config = dict(
    num_hidden_layers=8,
    n_experts=16,
    d_expert=288,
    d_shared_expert=0,
    hidden_act='swiglu',
    normalize_top_k=False,
    balance_loss=0.00185,
    balance_bias=True,
    router_z_loss=0.0001,
    groups_per_token=4,
    norm_eps=1e-06,
    dataset='wikipedia_en',
)
Below are experts of layer 4 (counted from 0) of a mixture-of-experts language model. Rows are named gate (a neuron's input weights, with its number), up (a neuron's input weights, with its number) and show model dimensions 0-127. Each number is 128 + 32 x the weight over its row's rms, rounded and kept within 0 to 255. Numbers have three digits each.
Before each expert's rows: a language model's description of what the expert responds to; "mostly gets" lists some tokens that are sent to it at least half of the time. This comes from a sample of Wikipedia text that the model never trained on.

# expert 8
It responds to: Infobox and coordinate punctuation
mostly gets: "°", "′", " Coordinates", " US", " ISBN", " Length"
gate0:072155143172095123126185072134114134088138136114079120128120124091158129101111124100162139143094136084080081140065117104137127197125165122102126111153085142145085125167166107159149137152107142166110149161111107060098079113142090125142094145069135180094110214118150099116126119131109127126107180150145096131110118192131124159186139121087083107133197100092123160153142104095120153138076
up0:127120123178089099145147213155138159125124097171142128107120086097174151153137154097116069097183158130071135156137166095096136100103075103153116164155125153169154153106134146149108136121188143152064165150067103109144092181151134132151083104144194085137071095105089165098095127150112093190079190133154138118181126100116201176144154105077120107134169165060141131118082124150110139189177
gate1:112073113164182142137182141100114094093117055101161161114082163193162153162156151190169140108160074170155088158128197136160165112115095134108159056139143138122156122091169112161120156115124143123138135126117150127125141170157122161175148071159116217067099142227185122089156161147117069122179114156139096180134165167127172084159107161116102155164185179141146208170125115099132116158141
up1:082070129134100098110152120127107129087089137082134093146168115124110129140182151162082201167117150133108171084184138120151141159117102095147207177140119121131162177035166116136098134123100183156089149109150134124121175110086101150119110110138127142171146126103114129136113133102179091108144118091155109199131116122129109132121119111122095112066125148127137145159121109124098146160078

# expert 10
It responds to: Sentence-ending periods, figures
mostly gets: "\".", ".\"", " million", "$", " $", "000"
gate0:115044150122116149140152145150109112085170139088175116140089145138101126035116151136094086126111136183136135201154089166054162126129135132100191116176149118149168133191125155175076111110111066126134116139160140125128068127158110140146151092081184114134100141066115180117104171139130159067160076162153167135201166077082126146170169097115127126115142150112179143144136162166098131150140
up0:147101141160108129165144145177096149154143122139172156152080135151102162143111142094183113093120198171129101160168094119087129092070198157160179113079123104117161128150098189125143153096116150084146100065118113080100099159144112135135149138096131128141138113105133144100077130103141125103082145123158091094163153135137137112076097101110157133167150096161057119032150152116192110149143
gate1:110144135134087149148166122158157140152117136097160123120117086120092188176175077147164118150141071125102106108149123172085091142106121074174094143146069105097138134105178153111089136097100091116182144190150107125141092108160117147084073143114146174129151224133132092158218106128145180073136128141060166115161112087110101174187126119141114169155107173144179072103158121105106146134144
up1:101062110145139116105146160112108119093133148199171148101069127103116159028147098137085180129145131157144104085172065170065096154182185144117169096120154156138077064135132155129106089124099131123157129132124122118116164098129096175107126125170176199107113103109110108151113139080174102121131156127162198101136131116127183133069131129058123077151120125078175065145098172092130102148082

# expert 2
It responds to: Coordinating conjunctions, list links
mostly gets: " and", " or", " but", " &", " including", " than"
gate0:106127130121154136086184149143126142094140121201148125115180142171112141186182124135129119066098112040168107064117156090112187154146154109103115096126116121107132135111094080179080134118115110101191141164100150146113180101130138119127112178144116175134127206169091099145140117122120147095104122113166102214113140091201123163116094113144087154118135184176138120150157090133191146125162
up0:112065069141074088157102051125150098090132146093094142131150124168145119078159095157117127190119086130092120095114079131099081132114164098099145182132107109100189147113095155119186077131108181128119150117133094158102118150134183114167156107150156123136133099144163155083112089176081080145123158189123132123094079179076088123149140103172112144171137082142144111153165128159060204117134
gate1:091149067118119137123127155102132162102107176154099119176111166151129128154150099097215144124252130137164168103141112143158088117138111170023147056117131156111197122109145176096132134116119162106113170097099126158182100157102069117136189142102115109155107107177163142125148141137126125132125094115108154142097112152144118136083144111137117137153120090134098134098142103118157148085124
up1:110168141046139136108141156162088115132171158072169109188132085157136133209119110081103094163139114137112167132166115179126112122126140100123167105120099062143119128103072125113099203187135111136154053097087151189107134084136156146156147149105115122119158116061117138121122163121182134116087162129162153127139135107107118093185070174134148158125186146124188180127129129103160126154044

# expert 12
It responds to: Definitional articles, taxonomy
mostly gets: "The", "=", "idae", " The", "mathbf", " ="
gate0:149125116168118176105119130161188163137124161083076091135119162098124146108153205103161148083120133139111089118106130151144126071147132115051095161098093138143101107138135125073138165118058175182131106090131087104076126088089091118112108213112103159087183133140082117083142124080082099116138122128103143089147074129156123094098138178120126120144162140128110114077111187189102128157165
up0:141105089171117075156128105070115173142170124143159116128168138186145108091131089135129078156088149117142149116140167118134137131081137112148103129144166144127133125152158094146142096173145130132106145095062140190178086172147166127142112152108093170116110120066160131114143124081154101135121171099099111139069205154161116176062113062088102112142152115096161123176148150125062117108096
gate1:136136189131139126104123117118134141166111094092124108116100129071087121133090082178150115096116185096103179088090136116166106041180142148154115123122091093128122099149144111064153145127105109165216154162164183150180185155130116143143134204160126159122174149078129134130129122176129133084162113113143168184103079151147144215132152073085110093144171117096144127111079148110125168135119
up1:119176188104131092121125172124085194108102186024120112137119114156099073058113114089148136090129225154121187095129128106107087092133131146117110148124127189165148161133121153126183126152140189103121158121120128145177095137118141179092145149095103161174093122072106130146111109093086143134134093135100141170172129111138176132130163141129157137179165110132137122090176139118133105186072

# expert 1
It responds to: List and infobox markers
mostly gets: "\n ", " Preceded", " Succeeded", "See", " Coordinates", " †"
gate0:149070053120141166092119136055183059099128177117137080149088117101110180106141114166209109089151090136089141119142156088088128087118137178156113085066140164111126108152162134063142120074151085107096136146128156112126081166083175165145207140086134107130136206141156178129202075109175117115141127148171171098113184182127108122171147129104142186124158097096137116188092094146119105111127
up0:144152173225123160160179160159137134067111183142105120137069156115134087150149154110132137081165091158149098153182173122107112113121150122082164084109134170101144100144136143160110135138094085123121083116074141154156121107102162143160147136105131067114129070152131110114135113147161114202160194090153101201155153106169177110145160120104186101129121085099032133108156121118103113143144
gate1:132128111126123178167105085157143136111104111103152078101131123156053159115167134147161164122164166146146139115095166179122129167100155135169112174135093122173157132127157102156106137161126147115054146126108159097142147105129074136112140083144167125129157110104102140110135154145141093116156116084147138140130103152149131130142139179086054111132049138156138132042178185205168118131070
up1:129140161111163135073144121186110134150146118085066081158124135111126138159113094129101136097137169187120155092124082135078209122098126148189149153196135101107156151116137083115128114111111143188166165085145166109144145141108150115105201123121185148139139178189124159125097150201081081055109119132052175078060104165112165156120092104114143137133091136115117144181097118039129107062166

# expert 13
It responds to: Proper-name fragments, institution adjectives
mostly gets: " National", " International", " Royal", " World", " On", " on"
gate0:104173152146136104118126117097093155101109151186152103114181105120163152121158094112122090140135141170185110141145095107090088158137090131106124160138100059155072098040120175135080157132152174173163123124105119150180127096119107078158097122169148161138113142162150124128080155181076135162090156128113089121074110141114165151128150209142080154160162187192096159053126140088150134137117
up0:112158132094101141112108167099151098088104146115171084147138146092191088107150140164106144128101117153118066163125115124096108104115178109113079137141098157136128089145081145104111124129137088137040117118061146129065112127102156134068099115145169108087118141132155122140063114136195107103167124142109056093122101120163106154150126060129101133122149150200156104147137121110091104103125
gate1:135089109087104160164125077126176176205116098095138127146157170144113137164117087134119145077150195173101171109162136098145118123132065130102039172168128124084097113096128145141113157063109135140131119114189128123163147102148144101135122161152098197079167143183126094111184050174116129090105109104119157189109149099134108136086137107180081149128101104096129128122088118102091136203156
up1:056101100178169090140128125127137146137134162121125167150143096126058104111182111128132146155207150081161122101131176101096151172109130101116074143147083125146083113110138097166081097101142106104171166083091106177124121081137100145109115130118192142163101132148131096112084174127155150138134072117122110109134082144144002116163146184120127089090155109130143172133206151095136102129170

# expert 7
It responds to: Years in career tables
mostly gets: " 2007", " 2022", " 2018", " 2021", " 2020", " 2011"
gate0:146123144079154146116075179141099122046154027106121155076113128159162146112135157044112161139153125143072112082102147133151160140115139122099120119107190128107184147128153181067077140127078137150077158123118136152163148140163132108147127143147134102126151143106105116173138109203158084153121128120073139119092121101083121166052133160134141114087137166062116183122160084125100153119166
up0:182087156133110100113120146090140110103133134110119123147193106099100130147193080146116114132203118158124116162168133114095135153186095170094137154122106139059095125166109114136139108141119122137061133126120078130127123183107087148131093182131152132106147071045125205146152197168123137146118118108115160086146124064172112133119107131032162100137185110144143136118160150073169094141150
gate1:127150146165108124107140086132113127115139162106156093178167148116139110097124148129155127139122219157096145117179142168134157124179161124172158149125108204132095102118146124093112186052134155163147118152127120166150139114143199127103101141083158129128098089115109116112147128105076192146161134119103148093117109133125161100160097095138139163126099131150129159056143119119108157185122
up1:149165163133111136054102118121169084094159168119154105138162090085111110119124160143135103133134180076120131132143082119064109117108121115073059092088065086119148130145127194154084167121149076176124086102175113136156150169124133159164091098123117073104106201133145108174095162090080149155128144126111108179117148140063061131127131110109129144173113128099170164154146127126115160142140

# expert 15
It responds to: Copulas and section openers
mostly gets: " are", " were", " ==", " has", " is", " was"
gate0:067143172091087132114103169131139166157154069148045120144124117106144117175143119129151160110043075116167098076054104142197095099134141118153161083081182173140130132143119116140161093113149144181170118190070157144171126158161126103185130114152138163137122074171120206129098075156083197216098089135140128139109126102206141111068131112149127141120158082171148139145175051102062142120166
up0:176114207112129128144097081056189087133151139113168173107148146169082097154160103110156140146140104107124103172092135150143123092079120102149150111147109168114088146129202084211111109125129198172174092212107120064142133147093116072081136133171127109116139135140138125177086134098139124164150167130108112066164122169155140083159106173084070144107091132119115171128136127191116152086169
gate1:174114135119116162142120133107078038095099114180188119125137057050121135093158065145114131189151123102163142117140131184104113137176082168102128106154148158080102050127113115155139093141134162052118153160136135086107118104117179106171121115095143112063043077176125155110085122134137171102141125166128130127135140117127126136149099165154133141175165132127101103109136192122177153090187
up1:135128138156125139155144138094127116098187121146125133106134210131106128147133099131114131176135136206093145164142173116083118179145186102144091159152122143071080107149167114120132151143128077157105138099139141125138120133166140063118114073122193151080140136181149123119166220073136126106122128129171123116098172171136108090159055163149068109146127168122111058102069181119121132145164

# expert 0
It responds to: Locative prepositions, place phrases
mostly gets: " in", "In", " at", " around", " near", " within"
gate0:112112168111101153168102150098102148109134140141160147123129112151125101095127200078141168111158109204169132165158143161113153141110113076083046128093109087126104163163106116213140139133120132160125120109126111102168113193078140130166222090167164181099136068127159117096135149115176153100084123073110141164183136113097181152149092107130148144128137111125083176198173138137198139120163
up0:100087087066120127138108151029130138124173086147114149165117135179191151088099132108124078100116117091129134166160134107124153123171120157116141108150146100112166116119097098127084112121111083122151123156173067100139128126082121191107143077123144203076118105099153133069124114077091163136098091135105158106088110140142113172108101109100081181068106129128117100157117121162078162131174
gate1:115161142169101057180104112114101166125071144124127114131145081101091148146166104154065117217096115145099118072148134119113085163113134096144140085128169137135132149113186085081169074123129118197133160132164123084179128167143094182126143135147142047054119108175177088131120104085129114067125120167101140109171146101156125108116112130201131139114122050142106174163147155074131106173128
up1:087171126159179150121134170128137113074072119142073163141128162058156157107177140081131100037106175143193118120146166173123141164134107179103066137158204127161141126113160105142121167109125144114084142131128086183079075137107127113104177103147058150130087120093151134107095156109107157163169153177136059152140095168078135135156110171121162175177126139168119142134103171155125107124099

# expert 4
It responds to: Foreign-name word pieces
mostly gets: " \"", " '", " Ch", " Me", "ff", "Sh"
gate0:161109165115085148079122144089109148139171135120080151129123089107115190150159107125150064128123201107146067127134194145132101153117104153134118053129045102115130131180106110134129140131107110129096142107148103161143189148086135134114072114117111125099134126112186122092102126130146093130125146163090131087139193152115108109116182095109127113097103189111121105133135120116148101118187
up0:136113184140151113054142143089154113082111135081113154125133162085150129134118126145101041161128103082100141135158112138093084159126184145158140103122129109121073107112173187062095110138092128128216085140110136123141099137173090122101103097155127126095125174109106096177122174137181123127090111173047153070157144162172112134149103144131185162135134113102149144124136097139066174069162
gate1:121179137147138120107078108147143144148145084180070135200132141127198193119105137148096127153119078160203075099185144118102150079093150118134092099099132142149152112138168116102094085159112081126125120145122079184159072088109130130106143127156071059210173149100116144130191119145124121168169127139081125135113181200169142122099108198084142107160124137094114128082192104145079109126130
up1:121188084129137210150097084105166104062091170117166162106109131152176134085175159153165142116052062118225126157129058087100132183115161114143103144190123144077188182144128136149128127173161165138137163142139131106146123115118141111124112170129121111081160101102118136086146107173196107163129134126123137123160146123153111125142175097164091134179129117140140130098190102124124104124127

# expert 14
It responds to: Narrative verbs, pronouns, clauses
mostly gets: " that", " they", " it", " had", " would", " when"
gate0:171100110192121072153158117118133162126144101096151106115070153101123162105122117086165095110149136133179200062101140029085131161135155172133074133119105123107164177132126093068082079142145155161138106193071163209107137132160039125139092117130191140076121149118155142137118162195155154155163163224169146164168103138117097121097130055107108124188131145137137141088084095182132053105117
up0:083146192113058098136124103134156117147062148136118069084127133166124162152118196148103147104117098122163099152118107111141198166104145134176136129146108117111111122127099100128075119155148115170109123113160098116135109197159205131118127108137090148093122160109051131194142076115166135099089131112125120143121145067102140102150126158092176097138173099161170149154173054112078114100112
gate1:142134163122123123154082085092158109166151075084073121161134200153128085136209145172147177159052128142150149142167114158108115110110131126147128135076136185098168126099156111085165162108195141110116134151171124141150198104181172121169167121118100125095138062087097142156122092117139105057120122105131113139105098169093130148161135070186153103160148113109132106138161137049144213165119
up1:138126075124125122060151105123131123083094098093189155113139116151074118097179145094049101115165081158067090128076117092118154081114161130091082139142147097132115113075099161130104152045108220161140157117169127125144141089086111070157133171170105131077113144065157137206149131135173117159128085202114090157138124095118148122142142184098148101097098156110124098079126131107150176123171

# expert 3
It responds to: Capital letters, name fragments
mostly gets: " W", " U", " F", " N", "U", " O"
gate0:135144141177127106118185103078168173127124114077151090138127147132139061116087186127142153011089115130131136106117109196172160156150121093133135171089108153115101165113150109094131214074156081099121152107105072146174157112111128162074138130166053100179139117136146110111155175096122152183168113121159148076059179130138203155100164170126068089108178120162169136132127119109030115087074
up0:183096145137116124195124133110136144102126143117124124191109142096123095104154095147139121149174128110089064134115162126090101169154181147128109186048138125152148065145110049144149191147109081076083106133132177088110122169120089144163073073102160110100113096111132139132173131143131142102127116151145071161099114145159093170119129141088124094114109091155194093125066103149123157128118
gate1:183133161130152124136161098155160122075079152087055130142110137105129104124084164130176143108126096079107126101133170098167108117133136156151133113124148071138177113094184084076116095098120130082118113175151128157174191124130154082099155125125149095151100167162150106139108065161145100124118234152173117142088105151096141073131124129114105113154208109145128132122109189148128094142183
up1:149107089141115057129174065145123091106107130144108184111113138092113145065107117180099141086084106134115162151104145097138133162109138099083122099151133161114157175173177132102141111123094140174118097186140110141137101128120141134135116160200131062088135133124041126079128177124114108110118091200106161082128146105085148100086133129102103115135122154058157111114057123148080073139097

# expert 5
It responds to: Organization and work nouns
mostly gets: " album", " film", " government", " player", " RAF", " world"
gate0:133119149137066152160148095166134111106105154125133136077117117166173186155113116150132114096140129174137117159167109146098099150086144159133131104074063159142077142137120123133118144078131123121142132120130120122143116088108062152121072110143134138140172137122102127112216127114144140148126170148111110132112148113118139157170127175128154132188092191156079115087059060145147075148098
up0:102158148174141154098154106154091134115189150117093123159164124069081127094137154126137111122133055048122152152083116102174143140153108143088161102130208078181081146185158094115142189143182194097129104154108115178185083138138117136149139134164161093111074113161136147172137122153145141109117066123182148110150112124093111158107125122134114130159145118153139041120107148140140132116122
gate1:107067108155142109109111145136071180101184187119166105162124128106077142080104129104180120114085150143113111140195130097176150144116149151098025133116101151131085107100147130091139182095140109156088149096117116084149157122171163174126170091151183058087163168154113121111125105118151158128108186113070127121067097083115184118117157097089066080106136120140113132164122088144154153069122
up1:135045099168131182102130155108090156132121144117090125123052096213073150073124103110168135091093065067074118110119114132203135122140147149043100142111172168092180136135167089134069125068108076145121144132136113108117077110139170061120115150112168031046104125128088134107148110091117143127069120150114153129094136123128137165154184135120074148173176106162180122132097105137125158083130

# expert 9
It responds to: Sports table separators, prepositions
mostly gets: " •;", " won", "|", " winning", " for", " named"
gate0:121147127192121114128088116082165171114093100092136148123123146108146135211122135113150104107098123171113144096125159131000174076127176159103114114100111127107167134133199079122034112125123143151112110094113088079132162119126202108163149122155080162215110143123115106108145146154148091166181120162140147123149099121163050164189104165154116079115117043127167142129110118110148115147137
up0:096105136177094128169134180136110123132100078158103132113094115098104149104146109150117126154138117157134148088133140128088095168133150144132147157127137110112158127123170146055116170093084165099102119103185114165154179119191100211151176124129148103125146167171153141154071128136129114118189162157145175123127077122109149123185147151071087099091168089123090072069058107108111210075110
gate1:125106106108095142107134117182159139164105181141120139086085133175133109125115124083135140126141163121080150113118141054116137141140138115108092179098117107163098130157137071130137102161101179152124137203175132149130153047160138097153132115166088100155142115133091120099167147092145112172180115107092141120062135137162148118121169119120120134161123142125127113146108064120097155209182
up1:116151112113090167059160144169122153168105094153139090105189107106140181095147172151138151150078160156112179099153161120184117081088120145105188108142126158166134107131103103126186149108095081131142160150068125134144095173181181171142141131148118153090141143087126161133156114074141146136093121170110145151147144143125057103154112086156143129129128223082142091135192144181059093128084

# expert 6
It responds to: Layout, tables, headings
mostly gets: "==", "===", " ==", " two", " three", "\n"
gate0:206109080098140135145177133203133137141142140173150176087119138082097133061110115121173129142148121150187070096081193105101123113152095109159092074127162095156139103128142106177106128132071123150105164081055101105131113149149187090155174090169131166067092105140132186127060089132179110146163122098162131173118129167151185111096098061125074166122113129108157129088189133147079122115151
up0:077051204128157097094111080139111211139063115086099101085123140133092088127159099106130082090092109114123156098105119148092151096184172131065183074100133149156148105161147125134081093117164118121130082121121161110125122119140135130148086124152183093177140127079107091189108080146110146143129176109066182146141078093126115110148079173176198126119126118136124125095153165172177184178144
gate1:105120146152077155153107112101084117097132092107131144188109114100173128145151063143122160086151122095133074068129160202130172069120098194151145133143140126087155148099153140182078104006179097203068123099131131116134087189065155130103132157089175113130100163167154147145097081132123122152139138069123123138159142109146139132115106165148194194075121158148161108116198145115137098060180
up1:143110109092140207086075120139147126160180172154129105183139109100127175109136144119157107123156167173103122145098085098137087108130121119173149161141097147159148169129107135134157137144108107160132077144052142140133111188119162175112117158136149107179141124122101120160059152122114205132141147172143080164115158128123144097168119182122086147161138183178121133109123113123083136131066

# expert 11
It responds to: Verbs and participles
mostly gets: " used", " use", " support", " built", " published", " written"
gate0:110115099156154135121146127149151135096075117120144158094154154100152152134135185124140131124106155127121111214134121116178066091132103106146146088030085167141131072093147129112059148102140094153180084081183126090159135124117183079143135141149129154165110205118208126195149094082101146155178161168164132116144092127119116115154136101128106141112105136185134134099102061115139109091122
up0:163141149125127090152129103112178147160125157091126161132121114133114117128120121196149102143105121086124099201117117119128157126153164127129139143074125082120119127145088186060173160144103168116141136158184125181144070115158140098115152124111147142163138119129184095175184141112204085106170138188105152166099098151097097168159143155183151106124157117138194177110094135135113137159134
gate1:142115130173131133081150138139090115114109108124159167109167076150144145064183081124132121118124152134112100147100178074072137159093154128107097126163095117104109127139174104102115102144179061177118186155191098188123141101063136168127116101088127136127143093126150125096165128134065135157160123147151167148096122104137157144172108089138076082134136117102151099098151155156059106117143
up1:128088054115119123152142118089105185111195133106163103092151184144167181165109162165124166128087165119148127128137101132147176125222127175098138125118167102142116086154171051115124183171107124121147189111170132108105165082147155105090175145152098107139135090164090124122086153078155148159173113161125136126134082106070147115132155105139137175169115133146139165129211074131102157114089